Experts of a small language model.
Size: 13 layers, vocabulary 19426.
Training: 353M tokens, 5382 steps.
Below are experts of layer 10 (counted from 0) of a mixture-of-experts language model. Rows are named router (the router's row for the expert), gate (a neuron's input weights, with its number), up (a neuron's input weights, with its number), down (a neuron's output weights, with its number) and show model dimensions 0-127. Each number is 500 + 40 x the weight over its row's rms, rounded and kept within 0 to 999. Numbers have three digits each.
After each expert's rows: a language model's description of what the expert responds to. This comes from a sample of Wikipedia text that the model never trained on.

# expert 10
router:542444536459477479551463550509426527486485494517541547451434466579432454518517474504510533465471488553538541504517487483493525571445429494582544491488494484420535531463474477557525386506469510461522447520546455559520436508536542446536453486549540504481440490421517466506491521570470519488427466484450497425515515565476483472562505602469491519476446511495503455433476576555527607516479
gate0:532468523528477525558445528553527427577532521494545508500483452569481529517459431491505563537503509495540553439463489474495522518425539563505515468495529477556541529464528484488535466553500462514512548487475536608455523506574484502529559507496585545467485448559537546529490457571535569456534539505524551453496522523600484464547534512507507550450508459459557466500465568465507520545467
up0:486505509520447542561492500541561428505531536527590528462512509505504568579510560522432529591410452581458499451441494527568451467425460464487455490517467463538561526496545538458550489510557498449494532476496498508443526494562478487565537500502523530499485526554542518516543477626600558452495510403483546501508500465550465494499522446505492466494497525449499521479482521469481472570406
down0:513490580475498426447513460486446462487523571573500522503496480461439579540488524542485474524475522578441472462566489547508582512585541442491431465467439534505517493549547496487500487470497526531475485564481494492492504472437535540489409459557490478464465534525614509447415448562591488557469459441481486503470490520490508517540460501531467479516555516455490465529491445481489576447481
gate1:540505549574450529476467511502481430548516457451520459473463509520456506474546511465527508487512499482512443546480395457477535489536475514525449498492504470468506535464475526528500494495483461504498480579499499547446485560501495539525490501507508537464502577411457507507507476556524446537596523445446464550450496524474533520449457536405484465478482523507402515538511486543532534514463
up1:532496483474477551525410489555455472543477500446539554522532508535462518524488455518441505570539522520410401569434475531454522449507445492454502479475511491557573532430490402588485522512444494500480443504537456426488476506529495480497506504476496489476487503472550505549510492537493436539549433526503490469504541470528366595530484516468494473467545471434441467491524493469428538482506
down1:500533494496522468518478445458514508496514518442510479550454515506498456441502537499479436529561552554482500514505480476433583419533534530493515534496511426567540503529515516507453574503496506479475467471434442447488449555466563565506554479487547459480527536513519510502484485551497543446544487543537432566497511476507488526543539499494554503491491537474497487508556470503457462504445
gate2:480427555440499494511556468577543529539514555494495484517490508458476541485561556535506518452530534455571499506497529493516483436534519441580462466420563466487502539538415448493508511506534412498555525497527488486570502542534535515427529593455505530471447461476552511519444548462552488479506488501459456489495470544504432564540475499596508535508514450516463469469472554474497539586466
up2:569532546536480447504504566487502407486435484561491501506520477469501498493466438515497497556471486560489500535513495491526520512439481545408539495494563486495501502500540522497505445428477473517473456520524505488551503496516473495551533461548537488541554597511465481539518481539480488489547536536502487417517566436481497493441489520473428432523555483493552540490584469512477404433482
down2:459438428552468533472531441510409496525433484452500542505509484519485578492487514527456472501495517496544488547547566386458473482522533475465479456508540450485456528430481503522506519507488468524473471457524456438558493536576519488536435454501453508495506475455477538546536526490452478502489525524529467508465519534538483566539519498533549430503484545554526541506482547465463556486429
gate3:469497492532480506455493519494545475417552526519584511532496469511493450452503552593454443556461540503477572491547445545525473554541469492473470425521506487436586444492541506495458457471515494447471466481451470507477492503467471505530479434520453481483501526416578519431487503514448524502469501488548546531437504529491487508471495552456493544525444492521431520502543491447490540519515
up3:530508420436501522434552518510425461497500535485497516473516514491505462495470534512468470472558524492413416504512404460506515581543525502486552462549514523468496481494533543463478477471533444398408444512467484507511465499469484475459568463520512546484500503490588491475478490481528493528463522535453546496531532485510503437515517517528362463537470503511529525498562429549550482488507
down3:452596533507573493500505494501532497442536512477488473456463477493499494450491445503528487423527442493500560504488522558491551473476473540525492463469491441590428540524500539505503497470466510503535489455538488445539513511447501480558474461500535526457528470526439529415459483514434456483542470410567472479522531488520481520457415570499575455525544462516525488460446477594465461510502
Description: Prepositions, titles and list markers placed just before a person's name, e.g. under, by, President, King, list dashes.

# expert 29
router:582493492517517482497512493592443513495511435504499531482461469503440514522554480528416520473518559554549523498535483489478497517488471507507531435447511476448557513499467471487487410559456525457576501463554494518564489495556434480504498532539560537435503477470532478509528467538510540466466461613475482529550516508497502433528511471519513538535522487467562490446477520539532576474488
gate0:465443485510504481497504523494489474491424506512494519521563580520539490470520495442522436542463545587532505501445512517442465457551500563463531543546518567495445493519505503526494433503492515486459458568534481505495511507498502509454515503433551498494535434486556473526518484489531464458495457616477539494546474505580530501519540588510462539513477478541477435468440473487400532533484
up0:451466454502497488477469513544518515543583542507503472562476467502552494445507385472498509556499512482450545527499508520584503454427492497493486518496541529503546508464525507518506487483469448559525531512467544513496424469480514441471455482525523495468454464479577489493503550508433584471469516499507478534565497550516495591532523536576490514529495490513458443483510473489610445471470
down0:576470502475491413505517486449526465536501505462459490446548547462496492507466532545517480523570546498512487472506473495504516490450528519497487467477488484494425557500512602556554440570553453492464512501516519484471529442473452491533569546563489539442487547478531484526481412457502540504529468436491560520535494456443554404461470476472459516503561484485510591384437507540487552551506
gate1:546461483452497573445479489517552494562565518472489532457463493511483473564534502498477565520541463473539499530502563477571449542543501535462488508566501593587491554585547563506522437450491457512488491551461555567513523474515513494527518471552509498506450526509455572475473443441559511548486539523454480418547466548552494471524535436496571508473482528466481475552516442567445457599482
up1:464476518537479460479503432548513534465424483503513453452528442440574544485568539447516500434477497377500522545558532501484564516512511499588550540473435500573472462568500529488406546512526478461552527494503436538516481472464493514526490497572519553559500521542499528518501478499507448480532555490586516541537405468508513536488515549527515512435441451485452473474502502486511567510520
down1:526517512513430504472514510505504538530502504497476474500524569514544455524515549516466531506562476380495431530557508456486535507498513538472536530461472395517544587503527521519505538567548473516502550589523543374497514498542580501531477532474537464498432484524484539527492495505482475494506531522553453545556561464429473537505486576481526500458527467471535476537533479450478487493486
gate2:502485545497472474432511558499503473509490500406607504490444523500536585583518421531565420422498518500542507563562449508538517474522532506480550484528468442449505528419451489501517492484528513516492509469498568520511517477534485512471523508566624512463556484457539439481500519524552492452470516505459526546555508547456438568510489470473463517532472518571488504452573454492563532506469
up2:541567519514433585510519487397467506499475454620491614416480535481448528540405513548525507470513415454483462559538507478484446522517519489466460556510461427453560488476530499430562504495489569485461467437494414486489480428526527514474514471476461484545496487429545520500453434502517530508492466417570472496493473514469542473509467526505500445493547473501439490462552507472587463413538
down2:444491507519534546497459524468537525391530443543476499517411556553496512464524505497487450480492515521498561541555553452545455503484499507428471546537452488452482508529479555458487530549514464498532495427490532538517495482476493578434554524500480461451455481513460524504479528418466496462438559497455450432507531463475494495472514514500533506554451544426531468541537466528438558509472
gate3:534511487526523529516528471474502536530406494485461493438542618551495531451532502538460486477443518522451465404489552462538522439421504469520541500447521536501533473546554418485520467538564518445498418544491519448476424480568469479539470517533545522507492495469457551506555533509503497464579487566519532463543440509546501475512516529474463472459519526529494456540510541506595549529508
up3:512459437517481441475454487495461505491572536549471440438479522401484474552454573436502448488517449464490506583480528517519510492482534543498491438532494539575507492466497535537535532501499480458538536495487497514546536488511523535449560510437529462537566482488483569466465418546507564491462510473470414525385499544515461514466500422480507484508497470531393535432515493503476485476505
down3:567436519490492462524535423485483518446549460478544504547460456535469489464476512539505441526495519434499499495559579511575513455489552547489557533498572462501593473510464480509456456506427520470509519418499527470467543473534528518510449468570577490438462546502542590486506512512454534459444541504484551500506517418517524487509432432477497485441523489517513499426447522440450544553567
Description: Prepositions in, of, throughout and across before places, and compass or place-name starts like New, South, North, as in in Los Angeles.

# expert 0
router:562455537522478506510522505549467514516494456498496451452425505549497452455515468417538524483473551497618502538483486491472512505532496572531484460452533528527529509551459440568558473510533495469522482480534499550565435482460496424450529546500498555501458440486539513519511564500497449459484507514444461508536487563542505459510579594519531572529486528493529510489478543543561467486522
gate0:497514489511519524534493509539521423556521551477462458498509461461475546516540506562418531587514495494483485467487445481511459466449491538476506498521582504483493456491503485481446462500507478575446448519518503524497514529485511504521569538491520533524423504498570513479521509609542501519520444473519474515559451510528518565548582568561504469582536499505505470427507437540484550443519
up0:499455474498486499450520434482454551453455403576565539518444506538542511523493527431487454506461530545525546516496548500509544505546509475516439491458454503501454499498468516566593550526442518471514535484537498518541535484462505488500487453461454532519557508475503532454494478421453525496449552509476526499470477527508437486468434413426487569489480514476484544525488571470538458603536
down0:546495567552531548466541571513461458506410506560391464507492518484453561491458617466500466501487531556563525518521513470501520522493479461539532501459407484543516461534457460519516483477522474503517425474558476457527546555440476464493518512529562534572436424559462473541515463493508530477510474480486446453485481498529494592483523520525406489463500509454502516505481467545528420466478
gate1:547479515538514532511527439493521450524540483461510489532469441512528480486512526424499447447512482500504583472551479535488473452573498565476552498459509515533560475509495439480506478509526506466527448497461492495499511567547569498463488460552467507524435585446469469464525452539424507467486538518498507524477541600558553479457517504444523504517538480441513511535512452483406459542507
up1:540525494460511550411486417463484451547499493529476482574457461547508511516440475477503471475539510483522568459524531471510507515539472461491467440489538573555494543464495475475533553465465467492451479527468463592528525501535537530432482467471478456571496549446495503482500546552418459455513509482488479518502546532504568448483486536433453459525553512491424550510469527494456538542449
down1:531555497570425487504500535488473502643494525510508454504570489505514523549504530503577397503417542490508507499503488492531606425546526508585515536463532515483519489400562458527502433483532501560506480489512472445486517466403512468536552541455449543488529505528489544544402483461460500448496610466464508459485535524481496496460471519470535498477505467459469543415453524467461497542525
gate2:406470462454574558527522461481490373530440440462460482440517474455534510459518541557510475462479472541555538490488522485542476527554479466519518439461563511476492511527547506499511457568560537535539485563541458553450535529474489521476580517468489547472455465451515459490520494481454499503484558560552492544446508504473590459517482494567509401512501501465493480439528468544493509399458
up2:461473499480506515463473554514442504489470484509504508560514462448550547477520539528538535606465543529534544485556573559428458497517560448524499402476425517475461553463529547487478573463563474517540509490487418501471528563505472552537466479457505487548506545548530500566492601453533475409512490492525454492502549477450536519508491448523487484509540531529427467370447507574477487535476
down2:515563471549507499506511518460515571561497417484502535442495469477501515549544485466512464434512482516418488540628537561559486512519508445479462535481506545516510466453439423554486481477535491526488519482537461419503493556460455478459489478496497475446463497500481533459568500451428469514432520469523569508500435459487485524474428478612471507487502525479532585472494419534521442474443
gate3:495533482456535514512515485535454505459535517544505500492560495562540521485548468543518485562532510494524463525523478447523539601489554481501385512452448470469501598546511459434470496511533565553501492496539559471509499501454510414499557498448428544551488460440530553530508491546496545471381546509543584459559535578446456442450533464515503501464492489460468561552484440463513535503547
up3:562452568445454485576553517474420499462506531431525479577465512552479568524483428521549551502509475581514486441549439463510454464559492549499540424530441532486555536495475455416470515492489460521526522471493496491523471451480515397490505504483401474537463451498519470538577457515434525476481518521498493511469492467527482522518460498477531473487535456491472471490525503494567484512438
down3:482480538608499488453444414495583501415540549546497511551508450487506490443527530497545492532504493484543503485534528515479510520514512499486514554428428410527444561525456520465527530601447398498501509455605493493537521481487519454493456520521432478500544499502407485477487479450474449500556476409473429470457443456497430548491514502540499540504525423460532393488463468557498550473528
Description: Geographic text: road names and route separators, coordinate symbols and distance units, e.g. Route, Avenue, °N, km, sq.

# expert 2
router:519465539498515475532565416552473519469490461487520551488519524542437442472531504422490530493507517520544527474473457458445556520483463470477500434480513489468469509576512505525498497544410516510497527465521508505536486549443358451486553514519480500480519410506527457484571529520506524462421521542487460479554485566512495513606518558531528537459451524465532453473446569555475514464545
gate0:562496475483488478560528438437544504542529405480528547503578478547523535552522465447460489506510516507540449505609529486553437542503544490476542515531532532494444491491463499467499479517488499456545508470538572501514569504408438515477442483476505534546543503481578499499512434477555521588505506531477483488452501527549445513432559512427528485554511481502534554505491562518451492497507
up0:444505494575474499468440526491527446517553573458519514518462563484566518477471519554505507516430451498479389460498521490466520492479420518535455544431411533488530591565515457496499536418469464533489492562485450509537479441586580477523539515493450496508447509457449526490454560527509563453512530460489490524542543465484576447513502527565445513525506522473524435444554508501504471545473
down0:462456551494484482479572434503517544449553557498505534470489530479458525493499558467481530528505488459594508530460488534481550478499433461444445470612474494475538510536471458511491516591495455512516558438519497454489466506477475484476509442506479491515464536471506473383506471556506492504450505382531483463517471570499493472531482500516457455538565546483520487469542393506516479503504
gate1:434501525526469462437432486501518431547526483494523521553485451519456614399508512432526482535490539470456557486591432503498447501485524501508468550473501472487509475486492478468470464500504523528462549551476484502543495505467543431513565524467539499521515493537530509463527493471432483471490526445492495516537516537494511506573487494559500437495420517500491458433508471535498480458556
up1:597480454477502476514484546538502525553579509508507464467496493456474514529505447469451509511538453482588515490373514492517501489512509480533507402532501519557498510482505462414460492519475533477556490442471526469454529478502485511459489472480450502433450543482487487542481546539497499519533420515497557547532480494554471523392506490461523520542511553463527518484521560454490465501470
down1:480449453619484412488504509482551463466496444438526532434466426528559491505554451438493476538506537453462501514527534507512524451523418482602478471478468460491484511472474502447483530485492496555483507514492475483440600500444500408437528496506444453448504528469496491525456546532542542440526452575472458482519518472483492527544506536542498461522508526469536486482520446516519559540492
gate2:488529626499530545513524559466550490490479404518518514503521532505538499490515452499415522477472471561523548453501521448457535454504496516501555490458454539511489601475524530477521542582471445448486426464473478464528468553573452495555440446528503399493470460434512489431489412518511520439522484564569472473513594475539413512514452451551528501453529517516463474490549524452517509491517
up2:481491510492457494508485478507418471537490512548453494524506499538494538474520569505552486474476524537463505562469615563536489453482415503525465462555491440448516463438510484479516444442509573475518523498455522505469541440576530508499419530519415514495527471558478522479461573462416450548563425510394545546552404472520545507444532530480483493565468502550530549473460472513448525509465
down2:626477491525492540473531455493576488484491483503489521504504495567513540465575543540514516579535557506542465472534453524540522486520431501528468477535469525480521501498531525441481489440479474525406483460481449501505453524552510505524555534558554543466469477469586529514456569537541512514490487470511522560423448556503549477509584428550501553520411515443541487543527450622475440544508
gate3:460536545506546528599563464602454436519475480468518553439525473512498487577522443509475519502428525512568492461523493532491540481508500509526442425460527542536483523516514495556470493529509443534508454552495511450474544496514521552483614517473437496462476532425565509498526533525509484538428495470493555622494498502534486534533476463591564530504436484463507467491469498532517554465516
up3:570458565510534502602549497544519465507420444521438551484509533426487513493488493459504505453528465540526547552513480519446485526522479446595489495447520479520501525503486566486453480461437528489444512497452469452473478554508485575482467438531427467459482430514502511513510529492535489471428503442485492501523497569529451544578485495477528518515490510506547524509454516461467501459514
down3:484526516526492513480449552479583432466533545496497466528478395405472532475532454508431482578547449549554487598441462498478559405501422554459533439542445467496503562458458490517464552497577534509497472512456520500560481577493565512465510464537530560432513506521552392561460535480458529549518522443472489515523496512553456501528436543569440511478512458442529505512491511513551424522456
Description: Two- or three-letter word pieces right after a short opening consonant piece in split words, such as r-er-uns, t-at-toos, fl-ap-per.

# expert 30
router:577480508550474448497547474535456530499495489520546502469470487596511435537499423536546586439474513489531513454501461489475516537502508478583545490456535489478527511592510503476536464520487519527507451430528445493568510484531500488482491456469482579493517528495568436499583455549508475526392487548493491487530485522547467475560551584519526568529501477498536520428422540544522580469509
gate0:463505465478467449418427519440449550548498519482536471518551416464533459492455481482464559478456492482501533461577444487498445485546460395462553467473473499532471487474525514486501544436483468459511532509567454506526416495503523537512505495485549482463486453587509485475488494548539506536533488495580516507495533489445481414480522522469547582543530453454469511444494478457437443461562
up0:460496492538533529523571435542447478474383483421473512462484548509397523534571483393532451483548530492594492464469483501431537494405508498506500478525497416511524553449484543485499497513499506496489452477470537553530495506533455506503491534500444558549523489429501437514487478487467545429474545540503502482559481473526463587533458514519448443510534557485510497481472527439534488517488
down0:534459478488527506540512523501497501492536538548498507546484467481541533459475443491470507501481461516472468481518536521484547522522521461524478466516476577531619464537452458527507528517504508513532468499589594467516508491465517446570508459545582512452464519510502583498537567480538494581474552516566529571459523574446604455518506521517602477515507473490452493536528509486453460480461
gate1:504433501574487459423461485547503543528509513533510490484451445524515541536537455568453598481481455495502476553469466588453558577464512446538514537478501515520433504480542429507476564489497423475457553450494414485488471474533508526555484524454405482481467478534524529497491486568518526576462518491543464488503538480502495545534459525547516451481527453482480507574527530552463538495482
up1:486508569446537486506624508491521432478467565534497567573514518494518508509515533480563442518564484440451484499492571397527487485523539551510446534542463556479517442464439485494539461531503533549472503424525532467476517520471523517474441445543575512495528497474535482512521479436457477550530445535505481475433463568479433497440481453493528438518514529533490550501497500434434480508514
down1:496459478463499554523555518541519491479429511482531475492460523526498551457545452488487451583547444438587577521469458506456480449411479432485570544442521546488544451459587516545413529509397501552499424552525489472525529488538536500528535500477440543463471562591511502508455494527502507523511514447527545559532547503522502478526545536471445500432519534563529464514492475518471478521465
gate2:537472434502607494539533494445456464406472440509444394532481543394478550498549565426457557494495587517466502393527563436508421462469522498547503537554498503493486576484532497452480461491563518501457474539492522489525452456543540537552554522561527504457468493467513544456539515527511489518526536498478459505440562480549485556457538558529563496508515564499524515609475502503556461479441
up2:497542495483408491463529522525515489474487442468475591486551504476427482529498515513484523520471460493489467531504535514506550452521503504557475441440557470488500453479544504559560566487438506478554452437513385503557504453475479557470466536479542516489463458563454503580511467513518434487409537454479513479452441489505462516478567427469455492510545538431431474428504500484462566448473
down2:482455500461528478536508433555523474490521515525587486503473456588456556452539498384605557489498488550485509532468524439528492483517473506500553509478456499465473471528440527490547461499485465493494473575458464442448504450477536527463531485525517448441476420538535556548522489467446529502489505579480461469493517457531441446546526458506466481480499557454466475491454429496490513554513
gate3:453528490456449560560469528571525543580507500568481484527507498564584519514450501457477510506479523503532519468473480550462499474525521442462525491463560465522550555557565500494465538452505434510548462488499544521521590463474472455556539493468476555532505437405474423558494470497558479507519484538485535521425423502627498513522526612467509516525531528501513525544501450510493505457531
up3:412508452505513502527485483495466512493485486513537534507454497504499420421446561479565545530470548482506529514489577513467585467510491498498463522535544462515495506495498545489472476522594478532509549603483416541453495559457573544455494489485472462499537489499586467441476491571516534426405503498466527476506494545537419472497522553524526545540496445593520468514478453526487564466539
down3:496542531513461517488524506527535517464488504502424499502504552550543492514547489549480562516540488442475500492526477552517428432442548464516508505493519514504484495591526525507503599537424419461521510526549444466557472636518494425455470456505489565513416511500527511590462536440517453544473461509571512469423511391472534457471489456454496503551467548475487510470524510512470499534545
Description: Commas, semicolons, colons and closing brackets or quotes ending a phrase, often before and, which, but.

# expert 31
router:615498504508486493444528468519499509457484444476581480500470489547450392493496460499477509475530499569501515482450451462511578517503524494584457423469513439512518486564433477582529455476472468535562443470554483478472510554510492454490503491573497468492496479429545482523566528555451526483409539522530506530553502484457500438585495504507495497523549546492542497468394593542543519538513
gate0:455477483556504453427425465516510435510513503444533518549544491449496526516399501502487503573441480519491508474479497543453503518486520525542500532571489469491571444503558480564512501461492499539574455439472474471480519526499488512526515511490532522456484449497463452474576540575496475566455503537496527463447555450469531556478550445544468460464550505500522494496466501535438407436526
up0:458584477531466406479513496469502534513523484496590448462463527527519555559503496473420478557474425556454518484519457545553477501521476525518520488469467439438566490457472477550453506517500523557542530508479485528492405603528487432537483503532479523494477497529500466515545483540512525522543441543550483426518531432508521557472463433575458521489500445554475512491488478475472488407507
down0:515523514530533522560514459458474509506470464486443522550558554472515497528491564487547496526479520463417431459500486553497526492490449494496463406517498507512426450464513518531472549471571500565548513497463543552570527481436506496408441566470477493487441440534559536534439514473561547509479487541546518529503504489552459458505562505467476495472451470510505444480508449560438518444518
gate1:536475514524465507459509500492470448524531545503531532635487501464503488449518476501455558440463600494468454554564547480452513528541593453512515526542524520568461532497515397543514482525480461466521571456492488482522536550451438524476453533481479581480498528522470500474458481507507575539490447477461463491484464526444405468455497541487502513519480450480478458426534470461487512470492
up1:477442550498522499542482473568430493542503528493507528548517568459558457432514525494566506535514487550501448540487531525556534436408564472501506454584575516451448537428528510559470528469516463463465517496533464517480509502456521522431438448520432529522532530468489575479473539479438506492470509546453496532543504472486513516460466560513523487515521464495537511486482517415559459478497
down1:480523525522513549511487386506512500514500489461478528508507492471530440461521465513551497529472530496519476456459441480432469481565518511583472456482516509482517468503511422463489467516376512547520476549489541452518488533465558528485504555491480483505489507481549478612512526497498489404511476523459498559486438414494521512544428499477497524500504491581428475543445499512539431528514
gate2:540500499473488574512648520515459480500538482463502562507479419461419444492511553583482492479489466438470550477541429487565474539440475493424532510568483499470507536453510487518468500420517531510463456446411513548540510469510506484482493511538550501509490468442486502479526520553592488516495500498578535575442526423541547525502482565465520470552479544539584516570496486495486507511511
up2:487550559423466541442518429530530518579449476514609534464468465489513558531431501506527525446497505524486534505539483474513532545540489491515522459506475499510456454457413521481472477455501513518427428499481518583457460578521507426497508412526541439490479525500485538477502464540504476487530495486513544434486494490523517441522441504519394525524440435547480433583465507460510508506509
down2:533451474474497518482510504504568538557485507419501581473514446494554524495520509462498502469531569586511469453511447435512520526478494488502516521483454527450442481483528477525476540508527480538444481485508496551438487431502528502468424428420525495608516481480501516498496509505525490546503439465529550423448509538518473547367450442508471562496522492494525472525558530499509491474599
gate3:467529464438454506529494582507439481544504533515520537500565532505545564518468526506454457480514465455477498457550441536485466541480514517531499445532488513466510439540546476411480560496520468505533500501501499517514538554458505467517503487547539528493444574439524483542527392522556520539475487564459446508554463476429497501487518489550453513520423479516511469532501500537466455494566
up3:504504501429472482491506511529475473494491584535521530495485561488521551469531514416515509502460563532497472492515490564536495472419557453447490523519454496568553472437515590452528533520425506522540478512516462526525511537512521495547441440544531483465488512477551561494526490525511526481457499540420518539542480440530502465538449499530405480484524500499607472564520573533481480450511
down3:528473481577470574479510498486537456463464544488508534453520486537532497555476463505440502518549497459528554470458449418524573462539494479487554493526541508517529491453570462518483452571448462504484501512545532566471476527505475532524487441533464497559507466563559479553487499491493551531512536532558542563453507566499486531453534452492492543510498508469545479445458501469466459514526
Description: Single capital letters starting names or titles after quotes, pipes or brackets, e.g. R(achael), D(exter), P(arenthood).

# expert 3
router:543488522562431470441582460524479517540487523466431545471493441503432456494551519513494551466479517507516521452418459445550543492536450531496471484484533435454505566466470420482530502525489509466482412481570561511525479506526487490542450475542534501505460496498527451522511539543557548463459504492448538545488490539521471464561613559486432547531496523490530454484479543475544546493504
gate0:525462543517491516474457461525551532496561463508525463508489558574530541503487507466535519471492490405484537478481512517486437450512506523546538488575547499501560471535463511481470472500478452494497511493563469488570419533507476401489523453529476466465484500541553387499447558458554425485495499486487536497529550528440443532516528515517498580494487500524510530410443613442504512499505
up0:479508483459511460570477533490500479494384446525488449473460509479504499465469452511476481485502579565488465500529468447497520493466524511437471541484465546543502519486540482441505565479539497477468535509506541416476526458510471516492558528450502503471483509514454567420516492492465401514543504508544444507519503476474530561494556484468482442542513506363502486475585508451503514447509
down0:454494467477523482444471470524480497513486430502532513506472490535485551470492496438640575454536473520465497535458509460479394460497527511450463502606518469526502558468523562507527515530464494483580484426490488557578522465553499497474464474471434451524493493468559481419526522467486476513470520483522500605576455454518547497411484462565432503570471512534453492479461490460501466544545
gate1:584518521477545492494497550550516445534530430461576509414529475505635456494502466537434503463523458530547519398484518483469452466548468468494446492532566459442579498537520470428483545513526510476549467518442539424532467444559487549518527488432550500564461531471489509476475487483542411519508513457473513470478527521470537442517555425420483567494563493479500480505520501477450446538531
up1:474507489500510500430487539503500474573464455472483479562532598516560480491476447540489555488547568545517518441422522456535466469527547488500542486514528407437523459480527434520508532489512564482528535504510475441508468520537523473513500522512563442555500488484506484505483501534500434490540505392501460465459448582480554518557542585507510510503483491484470506446542547480498488542422
down1:498461485504392484455486579512467462465463503500541518474512476474531468481475511595487476539510468430543460437499477501424494516464502493498544567508512483518435492383497479523459531478502466519472478574409520525514535477493498503483481546536461542511477474616529570492542530435527446482572440477552535498523546497495516526596462460494441528478494492547508506511534476462424437489493
gate2:504480474497462516441469490508492546585534555537517529499500581532438514480539503482475501488509507459554461445443514423537554522504395541497537508491504586439532471453543483546506533528540491518496525554399589481519482465477474516512512484492476553488529551480509511511516500552512552505553552485489518451453456557571546447514508436540516537467584514488473498434481496573496446464513
up2:423469499525449451508498491536611517564523441499484419496541494507503500554524536509456479512508537471530508439484548502477495475510510535480502463486512470481445502480494521522554596495564528418477517538448491501475534494511524526500521482592508591527531449499461576439501563535486498540489548493582511482453469471575453448549507465550452519550471452426561450455418469496491530407512
down2:465455465460541516511462589523481532553451432535513480491436532482469471387541494477520488487525476530487457519537453526494510502463482431485475495446462486515498511523503515516575473506547502559537516547456543511451450407450535535462569489503569447435491553555510506510542501485493465477494486439396506438487480491542506591452501536531583499494511570516461592498515430528457493512501
gate3:507491513484588436514495513536537481518535515452461511595436528534508508525462535514526444548577508501548449488484445497579476541567524535499555501398556585508470513464486434501559474590495462433494541455568519503470492491503516524466537510539460551478549581566515531582485579509446490518498506482558513522539548542534483602544582480462487464493466486479460517510467489513503424510533
up3:554515482482545469462499537518501507435548536466478470605473511541482547497446490504519494530510517507486514476462457458571506559539441547529554515435509538507480502404552513513525506598502423462464503493528494529480528509478500494507489442544462533498534556514547494520476598505507550449532498518559567485539454543512516602551557529489490457529479452541458437518486481482498452489512
down3:472494494419556508480535468456489511464549508462554481568490519468482521537470495431458500446576555538510477464493463453532511518602554491514561470512422561488489521501510536474528459527442501555523606478479495483503469484541510511495475512443499516441612610477515479510524474566423437543407473551506487468495558487473526546520465479552519335535473536521466462565504581441510471485449
Description: Year prefixes and spaces in dates, especially after "born" in bios, plus sport or role nouns like footballer, tennis, 201.

# expert 21
router:568511515492465467506544556582406501529516472472470505503498434521447462443517488531527570429579527546515514429493477435568564569427453578485502518451534466465583578527487552566547522500459510528541465386591444554512456460505530475469490477521516499501464505446510554521528431501501508459505577626469544491525534559532518457508487490494506563446501473500529463522506509504574569484535
gate0:523508444489557522435422557516510440538506490565447470533461490521526505452502470457508489512507504534510479437535562419512451431499521517478485529491535468502505450519527489443480551570526485537475523509517439490481464514483486555480502454483503489487431501488458587479490476470575495492505464469434523507457592459513483530537479440443390552464528502474587560499464557515474565507508
up0:529478523504471514532511537504501480519475484463573588554523443558460425562589553476492556502598517484457517475493500567508532448423559440497472432459597499550471555476466581500436485453586484546510463554471516549459500422525548569508434482506458476478491465459414524520524572484561537541512544522510481512534486481518509428514503454552486549505491472469501428505515499538583513511526
down0:607558485500550489520449498528474509581478477471515443517566522564438521507517547494476438490514570499440453511486529445434562469465469578411528508513501521511454563468499477487467473507512471538516471460493503463506540486427509507557480524523478533459523502554454560534476497522508545513520514512515516543567544486474509504472515443539514538414505517449474433505488497524551492450548
gate1:536482518488527450500478499520448535468465489500510491481429532540505521518534547467464522531565440475509493489493465574535536516466557543489488496530500540445540472469447512475442539573577514527521474531535541546490475461482537602505444571509553513533545424602434542527531525516443519475532569513451560443497519514538469556499475506491496428562463490524499501503476437416531478432485
up1:499433488495515477500486455521466564495506602515492470540527479507456478469428584546545500505465461489503466449481525479525501529524490521501525483516515508515491530548493453586515484398448495492469469543483452467459534500517518493504548527478507432549407483484494497568418533511572552481545500415542514487493534494478493514542454425531474519460418524468577500530619394559526505530558
down1:541492459446517520497521455504526486442481465569557485610486500437497497487519448475435439530591424493461483521523588490557482488520476453496507485513438565505508554495554465576522489524568463480521469593416476429512476440555531541517517496471485486601445521509507434471508473551517503526500508550491461526509454480477569507503591544530448468507502560503510549525557468480479453503492
gate2:498513537556509500437512491520488456611516448420460441528450518543593540518501513459480598496540435537506375453496544431514550514524493461431533619553391460441546516526544490573462518476465498440512550436504522513458544501525516520452452463417487409528510563433521592451478459522487533442503497540498482503478514461525479430501498500457480556490578527483543531509522480505517522485451
up2:459468458441487482510484553502547432476467551499538507485521509506541525524490511508625418478474557493498597479525450558530484528522466537555480486525496521518533535488509481407529483572510519497479506599486498514527450509485460421450540537560423544496412532547525481529512439546527530565517476435522537572480487486492510550480528534477505443570479519505524499497490457440542444539436
down2:491518474518466525487546508503484498474504478533440543596556476498469536453473515498501584523526465493484507521500533512506550526477443530490515538510561489467529462503461514509564483510548566531531573517467491568581513476485504514529459495477438527477472444474506544515543458500473505487502548527498381490477503545556427476533435524451422529508527523547557492499484464494496521464472
gate3:478517505487509494469513508423486512468529534380488510521501440545566506501542585556513460520518501577540541484502541505403481522429479543433504484528493502486539464516467518453554474535487516468481514510479500506528479570498490489480529520465465468531525463457562496442499467495512537615515514531524461512515569523473512488488551487445494575509472488519490457459505459485537438544522
up3:515519530468498481560490527478506420508469522484497515471527470478483463529467474497423455549544528460445549450456508534496485490523473557487495473393494574579474484545577420459489459481507475551497481545586507528578468422431541489491497489549509468503526542459508514491409513557467515521516554490537531511503469511507435534470431543431464462455529540504536541479497434483418490535504
down3:528565477538534496479474492544387497472510505525494497449562537488402476461547518493491448486515509508508442528476523567541544484596545463517472524469540537490469537497542519593590508439566507515584523584498495541527489552485484550513600488528459523460493505511463480431461423556489499514492546585461503483495467544520444505495432546522489576453523541431514467512422473472531468492529
Description: Biology text on species: Latin name endings like idae, aceae, ensis, us, taxonomy words like Phylum, Animalia, and "the" before family.